From a checkpoint of a small mixture-of-experts model trained on Wikipedia.
Size: width 512, vocabulary 32768, 229M parameters.
Experts: 48 experts in each of 16 layers, 4 picks a token, a softmax router.
Training: a variant of SOAP for the experts, 1221M tokens, 12651 steps.
Below are experts of layer 12 (counted from 0) of a mixture-of-experts language model. Rows are named gate (a neuron's input weights, with its number), up (a neuron's input weights, with its number) and show model dimensions 384-511. Each number is 50 + 15 x the weight over its row's rms, rounded and kept within 0 to 99.
Before each expert's rows: a language model's description of what the expert responds to. This comes from a sample of Wikipedia text that the model never trained on.

# expert 22
What it handles: Words in sentences about when events were held, such as held, took, on, and, September, plus pipes in medal or date tables.
gate0:49 44 61 01 29 72 25 46 17 58 49 51 48 38 38 77 60 69 84 29 71 54 43 76 64 28 51 12 50 51 72 08 31 51 55 65 68 13 51 36 48 54 56 44 42 79 36 62 35 48 49 48 60 44 48 49 48 29 55 49 46 53 33 52 72 65 39 52 45 35 56 42 44 63 48 21 56 41 73 63 31 59 56 53 57 43 47 76 47 28 54 50 69 68 54 41 57 44 47 45 30 94 31 29 50 39 58 34 49 61 41 69 26 81 53 41 57 47 48 49 58 42 46 65 54 46 61 41
up0:55 36 47 32 57 50 46 57 29 28 58 50 63 34 14 39 63 56 69 48 58 36 60 80 35 54 47 49 73 46 57 57 66 51 43 43 60 47 57 39 43 50 36 23 35 52 43 34 22 30 31 63 34 42 61 37 60 31 54 56 38 42 33 75 68 32 32 54 70 50 41 62 59 42 66 56 56 46 36 45 63 32 42 29 66 44 32 50 63 35 65 32 37 69 38 46 54 50 33 32 62 73 14 40 40 66 44 14 50 23 22 44 73 31 82 74 76 60 30 57 60 49 80 19 51 57 46 42
gate1:58 50 51 70 38 55 47 30 22 32 60 60 17 69 68 53 67 50 33 49 50 44 56 34 61 40 64 38 66 66 48 39 42 47 72 50 45 65 41 63 33 24 61 44 61 71 15 37 82 50 30 36 41 62 35 50 92 37 56 40 49 44 41 59 50 54 39 65 51 31 62 42 73 46 15 40 47 74 18 55 49 52 78 76 43 35 37 66 99 53 54 60 31 67 84 51 45 25 45 51 20 32 68 64 17 59 54 49 44 52 31 46 55 57 50 48 55 45 62 45 42 38 57 42 38 55 41 50
up1:58 37 33 50 42 56 49 48 67 83 73 46 40 49 38 65 48 62 38 62 53 51 45 39 22 45 45 58 47 52 53 35 10 50 33 38 54 36 55 44 50 68 65 51 35 53 50 25 52 55 61 56 37 41 56 50 28 51 67 40 82 61 55 52 48 50 63 35 37 46 52 52 42 69 60 68 52 57 40 61 45 29 69 53 23 40 51 39 62 32 27 70 43 67 34 64 67 33 41 46 41 66 42 41 64 66 58 47 20 75 50 41 51 62 72 51 57 41 38 47 45 40 38 34 53 63 46 44
gate2:12 50 35 40 51 39 44 58 55 65 69 60 30 67 24 65 45 41 62 60 24 55 59 68 55 48 57 46 67 39 66 60 54 30 61 51 55 46 84 40 43 71 43 47 37 43 48 52 45 62 34 43 26 38 44 69 53 54 41 71 21 49 65 45 49 83 75 36 43 35 38 61 42 11 79 46 36 53 63 51 44 77 59 51 54 87 27 58 47 51 47 61 70 53 46 48 75 34 43 49 48 28 33 72 54 63 66 52 61 41 72 38 29 27 66 60 59 23 26 74 79 28 41 24 47 58 63 29
up2:50 29 48 25 54 57 60 29 52 53 41 66 29 39 30 44 51 43 52 41 33 64 58 74 56 00 54 54 61 40 68 63 61 57 49 56 19 44 71 62 60 44 27 58 43 25 29 38 71 51 32 60 47 32 46 48 63 31 39 57 19 55 46 27 42 68 46 43 51 50 59 53 67 43 10 44 64 56 38 58 58 59 46 55 64 68 60 52 39 28 40 65 53 34 74 54 61 46 35 35 41 55 46 78 39 61 81 64 25 69 46 56 73 43 71 54 75 29 40 44 63 38 55 21 27 74 38 41
gate3:66 23 33 63 65 26 46 54 58 66 42 60 49 61 50 58 84 67 25 47 49 17 15 63 41 28 60 42 29 36 49 69 59 33 39 46 46 60 77 58 36 40 47 34 40 50 41 68 70 35 66 42 39 55 67 37 74 09 91 49 51 34 65 49 53 39 35 52 58 28 56 35 38 45 05 44 68 63 48 60 46 44 54 78 37 70 61 44 72 35 50 42 36 63 41 90 66 36 34 65 38 61 59 52 62 75 53 42 58 83 76 42 69 37 33 36 54 59 39 67 77 37 61 55 54 60 58 70
up3:61 55 54 58 36 11 55 35 66 29 43 61 55 57 09 37 37 62 22 67 58 45 54 28 48 35 84 44 73 58 36 48 52 48 59 27 75 45 53 38 46 57 57 59 73 69 48 77 35 57 74 61 57 45 42 36 50 76 62 69 65 91 50 61 56 37 65 15 35 32 44 28 25 72 40 47 49 42 42 42 44 49 15 47 60 49 30 66 32 53 71 74 71 50 52 38 38 71 42 58 75 72 50 54 34 54 54 69 61 47 37 45 28 44 52 48 60 65 44 46 36 20 45 45 57 48 46 79

# expert 2
What it handles: Common nouns ending a noun phrase after the, a or his, such as government, city, family, company, children, program.
gate0:50 71 58 31 42 40 52 28 48 54 70 31 67 29 75 55 61 62 38 73 57 50 33 64 39 58 50 68 46 27 66 56 35 39 52 52 48 43 40 67 50 41 62 62 36 52 60 30 43 39 52 52 56 76 65 27 18 45 49 26 77 71 58 45 58 30 36 59 34 39 43 56 49 45 78 59 55 51 51 43 50 72 52 46 72 56 45 37 62 53 55 69 47 75 52 59 55 39 44 65 52 37 34 48 61 45 60 58 32 34 42 61 25 57 64 45 64 62 59 49 58 56 68 45 32 62 38 62
up0:44 61 44 39 65 66 53 64 28 72 87 38 28 29 40 77 62 35 51 40 46 46 62 43 52 64 61 51 24 60 32 46 61 48 34 25 23 39 40 26 58 71 80 66 73 85 40 55 49 77 67 37 44 65 23 49 51 40 65 39 44 39 35 48 45 52 42 49 40 32 61 54 63 31 43 68 54 73 49 55 40 75 39 61 25 42 47 43 61 34 47 58 51 53 56 48 64 48 56 52 60 55 60 75 61 56 69 57 40 79 09 25 62 41 66 77 59 66 35 30 64 42 37 54 38 51 85 52
gate1:47 55 31 36 44 39 81 70 48 64 43 41 38 78 73 40 25 59 52 31 45 56 33 57 45 64 30 36 67 62 50 48 47 79 59 34 44 49 33 76 47 39 56 54 61 44 47 70 31 36 64 39 76 55 50 20 57 37 26 56 52 79 63 52 49 58 60 50 44 42 41 70 59 36 67 61 61 59 68 45 55 39 42 60 44 35 72 63 65 34 57 50 64 69 78 34 38 53 59 45 44 57 37 66 47 33 10 34 60 66 37 75 41 69 24 25 33 21 66 42 74 26 35 32 49 33 38 68
up1:59 52 56 41 64 41 46 49 99 62 49 33 73 60 58 46 33 63 55 42 27 50 46 49 50 53 77 37 41 23 47 41 41 20 56 49 66 74 68 47 54 56 54 60 21 55 53 36 48 66 47 37 16 39 46 59 64 70 56 58 65 49 31 41 56 55 49 53 63 43 60 46 43 47 38 42 30 51 65 43 72 70 42 50 65 52 30 30 39 80 54 62 21 41 48 67 53 58 57 48 59 30 54 45 56 37 73 30 64 67 59 30 05 50 39 64 69 49 72 66 65 60 61 60 50 79 60 55
gate2:25 55 55 16 57 41 43 64 55 64 47 60 40 36 60 39 52 52 64 38 38 49 58 48 63 38 58 68 43 36 78 63 68 41 91 54 75 55 60 50 40 74 15 50 52 67 59 58 49 52 57 55 44 54 48 53 56 34 44 42 49 54 68 30 27 54 40 73 48 48 45 23 35 59 69 30 40 47 63 56 27 48 49 50 44 53 33 56 77 56 72 44 49 62 40 52 40 70 44 54 25 41 54 62 47 46 67 56 35 41 51 32 96 53 32 45 51 43 64 60 67 25 38 67 45 64 48 75
up2:29 83 43 38 56 43 52 43 28 73 60 56 31 55 23 38 40 32 48 50 22 72 29 36 43 60 38 44 64 39 20 33 47 76 49 55 62 56 36 53 45 54 53 57 44 64 39 73 46 35 46 25 42 62 12 64 57 29 56 53 59 70 59 87 54 60 78 43 57 46 25 46 41 52 38 59 62 59 49 49 68 61 64 58 40 57 37 57 54 85 65 62 48 28 22 67 43 59 46 83 39 60 63 42 40 57 70 86 60 51 34 19 39 54 64 53 28 34 89 33 48 34 73 44 68 61 80 68
gate3:49 49 71 47 47 33 43 52 50 52 41 33 36 49 26 62 33 48 43 56 62 54 54 49 62 56 27 35 59 56 52 25 70 59 37 50 63 46 55 47 64 73 30 54 64 47 75 35 64 61 64 36 44 25 61 75 66 49 40 74 47 47 43 59 48 60 38 60 50 20 50 60 57 48 38 56 25 49 52 39 58 33 32 65 65 61 10 66 61 30 44 65 55 73 55 64 38 50 50 43 70 55 82 63 58 50 43 32 58 52 47 41 52 77 44 91 80 39 52 10 42 48 41 50 36 31 45 46
up3:40 44 44 60 53 55 78 35 78 41 45 57 46 62 45 56 59 24 24 63 55 56 32 44 56 45 61 47 25 84 59 14 57 32 57 48 67 33 35 32 53 56 40 45 69 40 38 53 25 56 53 39 24 65 46 52 33 44 57 62 48 51 41 56 73 62 64 68 40 40 37 59 30 40 49 58 18 49 34 56 48 60 64 10 49 47 63 55 52 42 72 43 15 16 64 67 44 66 17 50 67 46 58 67 49 60 33 19 53 64 47 68 63 48 46 51 32 53 20 49 54 29 50 64 45 60 28 55

# expert 40
What it handles: Common nouns, adverbs and word starts in plot and life narratives, such as death, night, back, home, st(are), spr(ained).
gate0:37 40 35 57 38 34 30 74 53 61 60 50 55 54 53 45 32 55 53 42 60 40 56 59 37 40 62 37 16 28 34 38 57 67 60 57 51 47 73 50 46 66 48 57 57 78 39 47 35 49 45 44 39 53 49 43 55 62 63 84 40 61 87 39 45 61 24 50 54 54 37 42 43 18 27 58 59 52 44 73 69 64 37 48 55 74 56 32 25 38 51 62 53 42 37 50 62 51 15 63 39 65 56 41 33 65 27 71 50 54 53 46 55 53 71 49 49 36 62 66 70 38 68 58 30 66 52 67
up0:44 18 41 34 67 73 59 48 46 23 41 21 62 44 45 44 19 27 37 49 43 62 47 37 52 44 28 58 60 54 68 49 20 60 51 64 72 46 52 45 30 44 48 44 43 41 68 51 73 60 43 29 46 56 63 67 46 52 54 46 56 61 50 54 47 55 60 39 60 39 66 22 56 28 64 32 38 45 41 74 44 33 79 43 38 57 64 48 50 74 78 36 24 20 61 52 65 63 32 26 50 64 54 45 42 41 69 35 34 39 46 37 79 42 60 39 37 63 46 40 46 50 49 41 86 49 45 73
gate1:34 43 60 47 62 36 41 44 58 59 66 61 53 27 60 52 45 56 64 43 41 17 37 45 45 63 56 55 52 62 28 81 56 29 27 62 70 57 47 49 06 51 62 83 48 68 77 40 46 34 54 59 49 66 24 79 49 50 65 61 60 32 42 48 17 58 36 21 36 47 62 55 67 40 61 51 49 71 47 73 62 31 40 35 24 40 26 73 49 21 91 34 66 41 71 36 45 50 14 47 41 31 51 42 46 69 53 45 59 48 74 28 66 53 41 36 69 38 64 62 35 49 67 50 44 62 33 44
up1:53 42 50 59 61 58 45 56 41 78 76 52 49 27 51 41 34 69 57 45 49 33 75 21 30 50 42 64 47 45 25 49 56 46 69 48 73 40 34 69 26 31 45 41 62 45 69 67 56 82 41 34 55 52 57 25 49 34 54 43 53 59 76 45 66 66 34 56 45 53 49 55 53 10 52 30 44 54 70 38 44 55 31 53 55 38 23 50 51 55 64 51 64 25 71 60 39 22 55 62 26 40 54 27 37 28 49 36 68 58 45 65 20 58 83 16 49 54 52 65 78 37 83 45 38 57 56 15
gate2:47 52 51 41 32 58 53 66 36 45 43 45 32 40 46 29 50 46 57 49 70 31 58 52 48 52 58 41 51 58 43 49 44 35 49 61 47 51 72 58 48 71 27 77 44 37 36 45 23 73 64 50 54 29 40 21 24 41 58 48 43 64 20 45 55 55 52 47 48 64 67 42 23 59 58 49 36 70 46 49 36 29 87 25 42 65 70 37 44 26 41 47 63 32 29 73 57 62 43 61 63 45 32 60 64 38 52 47 48 49 67 69 43 42 42 45 65 56 16 24 39 76 32 35 61 42 47 65
up2:62 64 76 70 59 44 44 48 41 52 14 66 71 46 50 58 45 67 47 51 58 44 45 34 26 59 47 50 77 61 32 44 44 88 52 42 28 76 45 58 31 59 50 54 30 74 71 46 39 14 64 37 40 46 38 50 65 42 33 54 41 52 59 23 47 43 38 17 40 45 60 42 58 72 34 45 40 50 36 53 56 54 54 60 46 52 55 55 44 11 32 59 56 52 02 35 33 28 12 56 50 56 54 60 42 46 67 60 56 53 52 47 52 26 50 38 53 44 59 39 60 41 33 38 25 27 76 70
gate3:51 53 23 67 39 56 31 43 20 59 41 45 48 58 72 68 66 35 57 47 57 57 56 18 27 55 50 51 86 82 42 34 89 60 85 60 39 62 65 39 81 34 36 65 51 64 26 66 28 54 46 53 40 44 36 50 83 61 68 35 59 33 43 47 11 49 41 52 40 52 25 48 59 66 71 35 57 26 22 47 49 41 25 70 73 36 56 36 19 42 78 32 32 44 49 53 18 51 56 56 46 56 62 37 41 41 61 47 65 35 64 55 51 68 53 53 59 11 74 58 71 72 42 32 66 46 66 34
up3:56 51 60 80 52 39 24 16 28 49 41 51 49 74 77 53 68 48 47 32 49 69 48 43 48 68 44 46 26 52 35 56 40 40 54 56 60 51 50 62 50 60 57 32 51 72 58 64 36 63 40 38 40 45 53 39 55 61 52 54 26 44 27 67 60 55 53 38 39 33 41 72 59 58 39 60 47 47 47 61 55 66 66 75 56 38 42 37 63 81 48 62 34 52 65 60 23 35 47 78 50 45 33 26 61 34 67 43 66 61 34 28 53 12 51 32 55 23 42 58 32 26 76 79 43 40 37 36

# expert 14
What it handles: Determiners and possessives opening a noun phrase, such as the, a, his, their, that, same, as in "during that time".
gate0:68 39 37 73 59 50 35 48 76 48 61 51 38 51 27 39 99 35 79 41 29 40 69 57 37 78 59 63 71 41 74 22 27 70 58 50 50 67 39 51 48 55 57 55 26 71 54 40 55 72 34 08 54 35 40 48 44 55 56 54 30 70 57 49 53 52 39 36 27 47 61 32 57 33 50 53 58 60 62 42 58 34 52 46 49 61 73 54 43 60 46 67 47 22 64 30 55 41 58 54 51 49 58 52 63 58 20 31 32 38 57 75 54 60 07 44 59 63 57 52 61 57 52 45 17 57 39 63
up0:56 37 34 42 47 70 47 12 39 74 51 70 24 48 36 43 46 85 55 63 45 42 53 48 74 35 61 48 55 53 52 40 61 46 42 53 42 65 38 41 54 38 62 21 26 33 26 44 50 59 39 69 47 68 31 30 39 15 43 72 42 36 50 47 74 40 29 81 69 70 20 49 53 51 44 42 21 47 45 40 50 42 59 19 54 70 37 48 28 41 56 35 67 58 61 43 48 68 46 44 80 57 28 27 24 38 45 57 45 34 45 64 36 59 38 78 51 60 41 63 52 31 36 55 43 44 56 49
gate1:49 54 18 53 46 75 32 53 31 64 56 53 48 66 55 43 69 41 43 70 75 44 67 33 66 27 68 66 55 38 58 34 39 61 86 55 65 56 37 62 71 58 46 68 37 69 51 29 45 20 46 54 31 78 00 49 26 38 37 38 81 92 30 60 39 67 47 44 50 37 65 48 49 41 59 47 71 72 44 61 52 75 66 80 59 34 45 47 34 63 12 68 69 66 55 55 72 40 38 38 49 58 40 47 31 52 47 46 47 17 59 35 16 33 68 20 57 78 55 48 56 28 51 48 46 35 48 35
up1:57 54 76 65 21 75 49 52 65 54 63 53 66 49 62 48 48 30 61 55 35 49 65 66 21 46 42 47 71 61 52 82 14 58 53 67 30 49 48 54 75 58 49 28 44 48 34 62 61 57 61 31 65 36 25 51 45 49 56 61 53 32 54 51 25 68 39 34 57 44 45 12 47 61 37 56 48 39 48 62 47 36 29 70 42 79 69 60 52 77 64 61 31 25 56 66 37 36 36 61 53 62 32 41 50 35 63 59 25 48 19 82 74 40 54 51 72 69 47 77 73 62 39 42 64 37 70 28
gate2:77 78 41 63 41 86 78 25 26 58 70 25 50 76 42 56 61 68 29 18 69 40 65 44 49 44 49 32 50 60 36 64 63 20 30 75 60 70 79 69 34 53 56 66 32 52 02 57 36 42 58 28 40 61 49 53 30 61 24 39 49 39 42 50 51 58 44 47 53 67 63 40 49 68 65 39 36 41 63 35 51 34 69 48 55 43 34 48 50 56 31 95 52 51 35 20 59 55 41 35 69 55 41 44 69 40 20 86 35 66 42 60 71 63 53 52 52 40 45 55 67 39 44 51 35 75 58 54
up2:48 53 57 24 54 31 41 30 63 42 23 54 34 59 61 35 63 38 31 76 63 53 69 64 64 68 27 45 57 64 41 61 54 41 32 46 17 46 60 42 76 27 76 67 64 58 29 32 57 76 72 66 45 54 62 48 54 40 67 31 75 57 42 74 62 65 66 39 28 85 27 54 42 53 44 55 71 66 38 55 58 59 39 53 32 55 68 40 37 37 80 65 59 23 30 45 52 52 45 59 58 59 37 63 22 48 50 42 54 56 48 40 20 29 39 57 34 38 47 59 61 42 50 75 42 33 45 22
gate3:19 18 50 68 80 89 61 34 49 41 33 63 38 33 34 74 70 49 34 42 45 68 53 47 46 76 91 48 65 62 78 54 33 51 51 57 41 46 72 29 31 45 71 45 53 53 28 35 79 57 43 73 58 52 66 52 41 71 34 42 66 71 38 44 77 68 40 54 41 48 51 48 57 46 29 58 69 69 61 42 51 32 34 52 65 38 55 55 58 35 50 67 81 78 56 61 49 67 38 33 29 58 48 32 74 55 63 68 43 10 50 42 40 51 52 47 43 39 51 65 63 77 29 43 59 45 61 40
up3:54 52 50 62 36 39 60 49 54 31 59 48 46 59 46 47 18 50 37 38 44 57 80 34 27 47 20 42 73 66 51 45 51 45 23 47 47 56 61 56 48 84 56 45 12 41 46 67 51 61 23 42 60 85 86 64 52 61 60 57 53 48 36 39 42 42 65 53 69 61 66 61 26 59 70 54 82 46 25 18 75 47 80 57 53 46 32 57 82 53 47 47 41 64 45 43 46 40 26 30 72 51 37 64 54 38 64 66 33 28 59 47 58 56 43 25 44 53 53 52 42 47 53 40 68 69 34 43

# expert 31
What it handles: Team schedule and career tables: at or @ before opponents, city name parts like Los, San, St., leagues, and pipes in game rows.
gate0:52 82 65 56 49 77 25 41 36 65 46 51 38 43 68 29 67 59 48 57 43 44 64 63 59 20 61 48 61 32 52 55 43 50 45 51 37 35 84 28 45 62 39 50 27 62 58 71 70 49 40 55 68 60 45 45 52 66 32 54 80 38 40 69 27 43 67 50 57 24 58 32 71 56 71 65 41 66 72 46 53 73 33 54 34 56 39 32 46 75 71 51 70 52 48 59 32 51 38 44 42 48 76 34 30 36 52 68 45 50 32 48 63 53 32 66 47 45 24 48 63 56 34 49 50 48 61 50
up0:40 55 57 62 47 56 73 48 41 54 56 44 80 48 64 56 48 56 41 57 41 50 39 74 41 30 44 53 85 36 23 53 44 53 45 30 30 27 31 23 27 34 67 36 39 57 91 67 39 74 66 59 47 28 23 57 49 69 35 42 68 55 57 74 37 43 51 56 34 59 68 51 52 61 58 62 50 44 70 47 43 55 52 43 34 31 51 31 63 59 58 58 43 72 69 60 46 57 54 63 71 44 29 83 57 27 37 42 39 54 60 57 52 43 50 52 11 42 50 29 54 57 42 36 51 71 64 19
gate1:36 34 35 42 47 67 23 38 23 42 60 48 66 34 70 52 57 72 24 65 72 42 34 30 21 51 55 68 61 38 60 25 54 58 61 24 62 52 44 47 29 47 44 61 42 43 56 70 56 50 25 40 44 53 40 49 50 47 30 42 41 19 63 61 50 36 56 51 70 38 37 51 35 18 24 63 61 37 50 50 59 42 21 53 58 32 48 52 45 68 79 48 77 47 52 72 33 45 54 78 50 13 40 84 72 84 42 53 44 41 48 35 59 04 54 70 36 48 51 77 76 51 37 43 69 61 55 48
up1:02 66 46 59 32 48 48 30 64 40 43 48 30 63 59 20 28 47 41 32 59 44 21 71 83 45 39 39 73 66 24 76 28 59 37 35 29 23 56 35 45 53 46 49 35 53 67 34 20 61 89 31 44 77 28 23 27 50 49 73 58 61 47 63 32 47 82 55 11 44 50 27 75 37 47 80 20 33 69 31 31 64 56 50 57 58 43 66 38 44 44 63 47 64 26 36 74 65 45 56 45 39 69 52 68 56 44 27 38 50 58 42 67 58 37 58 49 48 40 61 46 63 65 22 52 27 43 41
gate2:60 54 28 56 64 52 84 42 57 43 44 43 40 35 47 29 56 44 34 56 23 17 44 53 47 19 69 38 56 38 47 64 60 65 56 48 37 72 72 62 43 66 52 41 53 23 74 48 49 31 40 35 66 36 15 42 35 60 54 79 51 41 48 60 54 75 52 24 56 65 48 32 52 35 41 35 53 31 72 77 36 57 51 91 41 46 49 45 40 54 63 37 55 72 63 39 47 51 61 37 60 46 49 35 37 78 61 29 74 36 73 44 54 28 36 37 33 46 57 66 56 22 45 39 37 43 34 47
up2:41 44 53 67 50 60 35 40 39 38 51 46 63 64 64 43 19 44 59 68 35 37 53 09 76 49 31 45 38 39 70 56 15 49 38 48 25 44 42 56 24 30 47 61 70 62 52 52 68 43 24 51 75 36 28 57 36 47 38 43 34 57 56 26 36 55 68 45 62 70 41 59 57 58 47 54 63 28 56 36 61 43 41 42 46 50 48 66 21 51 21 20 87 55 61 85 54 43 65 34 24 42 10 54 41 50 18 76 48 81 58 62 26 40 72 28 42 85 62 50 56 57 50 56 55 61 60 52
gate3:74 46 54 47 21 41 39 48 45 56 63 61 35 28 65 28 52 58 16 50 58 45 74 47 77 46 55 30 57 57 23 49 37 25 70 69 36 50 82 84 52 64 47 15 42 54 36 40 54 29 56 52 67 37 94 25 40 39 52 57 60 25 61 64 58 62 66 48 41 28 76 45 32 49 69 59 59 39 53 37 47 60 62 69 66 42 43 60 22 74 63 50 45 55 40 74 29 58 65 52 74 50 49 19 56 41 60 47 69 81 44 41 51 54 38 45 62 26 45 46 48 53 39 55 65 57 34 60
up3:30 43 62 55 32 70 38 45 77 54 55 65 31 60 55 24 67 49 44 49 42 73 43 29 37 37 37 23 43 70 25 47 43 57 47 42 41 54 89 49 52 47 41 03 84 34 45 09 40 43 44 45 68 63 51 00 49 51 58 62 76 54 30 40 51 78 52 42 48 40 38 38 35 58 42 47 39 54 52 34 72 50 74 40 65 29 29 39 08 46 38 75 35 39 48 54 33 79 49 43 58 42 16 51 59 76 20 54 71 54 48 51 50 40 41 23 68 85 60 63 50 32 26 40 58 55 62 63

# expert 36
What it handles: Word pieces inside taxonomic and zoological descriptions, plus building description terms, such as species, -idae, plumage, costa, roof, bays.
gate0:73 56 49 65 63 38 67 69 36 37 33 53 58 58 33 39 44 54 72 75 46 58 39 57 50 61 48 44 48 13 56 60 39 40 17 55 61 36 67 56 49 44 22 48 37 21 42 60 48 60 70 53 59 42 45 58 57 35 35 34 13 99 43 76 43 52 38 40 66 62 51 49 52 42 28 66 38 76 33 74 65 66 72 40 63 75 55 56 73 24 66 77 48 43 54 41 62 74 87 31 77 26 05 57 24 25 53 62 68 51 57 28 37 42 44 61 58 32 54 44 26 51 49 40 60 31 53 20
up0:47 63 31 63 75 60 58 53 55 52 49 37 52 50 52 84 50 34 35 49 65 59 29 64 72 61 57 52 57 28 61 59 44 84 63 74 41 41 58 80 47 38 25 60 35 29 35 55 71 36 50 51 53 44 53 66 82 60 48 57 46 44 25 50 62 21 37 82 60 39 54 55 56 76 40 67 26 41 40 35 29 66 44 35 49 36 33 60 36 56 49 65 51 62 28 73 65 45 62 54 71 70 53 41 57 50 39 35 33 47 50 56 45 35 35 62 38 55 24 83 47 51 46 35 61 52 47 49
gate1:53 65 88 38 33 64 39 60 38 47 35 46 69 72 66 27 42 55 80 41 25 58 41 56 70 61 52 58 56 51 26 77 17 45 55 60 69 49 63 68 59 54 70 45 54 54 46 56 49 28 64 39 75 57 40 54 49 60 38 60 45 42 41 70 40 48 42 50 35 67 43 19 41 57 66 63 41 47 76 43 47 49 31 14 35 47 83 54 24 64 47 36 66 60 58 72 47 42 77 62 57 44 30 66 47 38 63 56 52 66 36 70 51 92 35 48 46 42 71 44 44 44 57 37 51 24 76 21
up1:28 44 65 30 62 36 65 64 39 65 43 62 40 66 64 41 55 32 44 62 44 40 66 39 26 57 75 44 46 54 50 53 54 64 52 52 16 38 58 72 44 27 46 57 57 64 22 26 39 80 75 29 62 38 47 68 31 45 54 53 29 73 58 48 48 51 50 29 33 20 62 70 82 39 50 61 69 35 32 50 91 43 56 70 51 40 57 62 41 48 63 30 39 10 69 60 65 58 33 38 43 37 59 64 80 42 58 32 75 42 25 14 56 73 51 39 34 53 36 69 51 52 52 44 61 74 48 37
gate2:54 50 63 41 49 50 47 42 56 26 29 51 38 58 70 47 95 19 51 47 28 68 51 37 57 55 44 44 79 35 86 38 69 43 30 68 25 18 76 62 52 34 45 47 48 68 53 37 48 53 67 64 53 48 42 38 52 81 46 41 39 23 58 53 39 65 54 88 51 43 34 73 73 38 49 25 69 69 58 26 42 67 47 61 56 72 49 43 41 70 54 80 52 73 40 67 53 55 67 37 69 73 54 60 74 32 59 55 59 61 40 57 75 51 75 56 47 27 34 35 50 39 55 59 56 59 54 43
up2:42 81 42 54 18 60 37 56 47 45 28 27 48 27 47 32 27 54 61 69 62 23 74 50 43 59 64 52 51 38 46 48 53 33 64 64 65 40 64 42 60 46 55 50 72 37 29 37 67 53 47 66 59 29 47 56 32 53 54 39 37 43 38 51 24 70 65 54 50 31 33 72 73 51 44 41 52 48 56 67 60 60 64 81 66 53 46 64 53 41 15 55 45 32 14 58 36 39 52 45 72 52 68 19 57 86 80 35 76 55 22 25 40 28 32 50 52 54 45 66 53 37 52 40 72 41 46 66
gate3:32 42 66 32 42 49 36 47 66 58 50 16 56 63 47 42 70 43 48 68 68 58 73 73 39 64 64 75 42 43 74 37 70 56 65 50 25 48 56 26 76 49 32 47 47 28 31 52 56 58 59 55 79 41 25 53 39 70 57 62 43 34 63 65 61 71 45 54 17 35 60 55 47 44 34 56 25 70 61 33 51 37 50 53 84 28 59 51 60 38 27 41 40 55 54 55 54 87 49 54 48 59 28 36 36 30 63 62 42 45 76 53 62 32 46 27 67 59 59 36 45 51 54 26 31 28 50 38
up3:36 71 42 86 39 51 43 68 32 54 42 40 54 42 59 45 60 80 78 54 30 47 46 51 42 70 58 77 59 78 84 51 44 41 48 34 62 48 64 66 44 33 33 56 61 45 45 59 49 54 54 55 30 47 65 50 42 71 24 76 27 69 65 38 47 43 16 43 54 47 28 78 44 55 39 51 63 58 64 22 32 32 34 37 70 20 52 28 58 80 48 48 37 43 59 66 30 58 40 32 39 37 49 33 25 44 71 58 85 56 41 64 55 23 38 46 69 56 34 47 40 63 27 65 41 35 45 49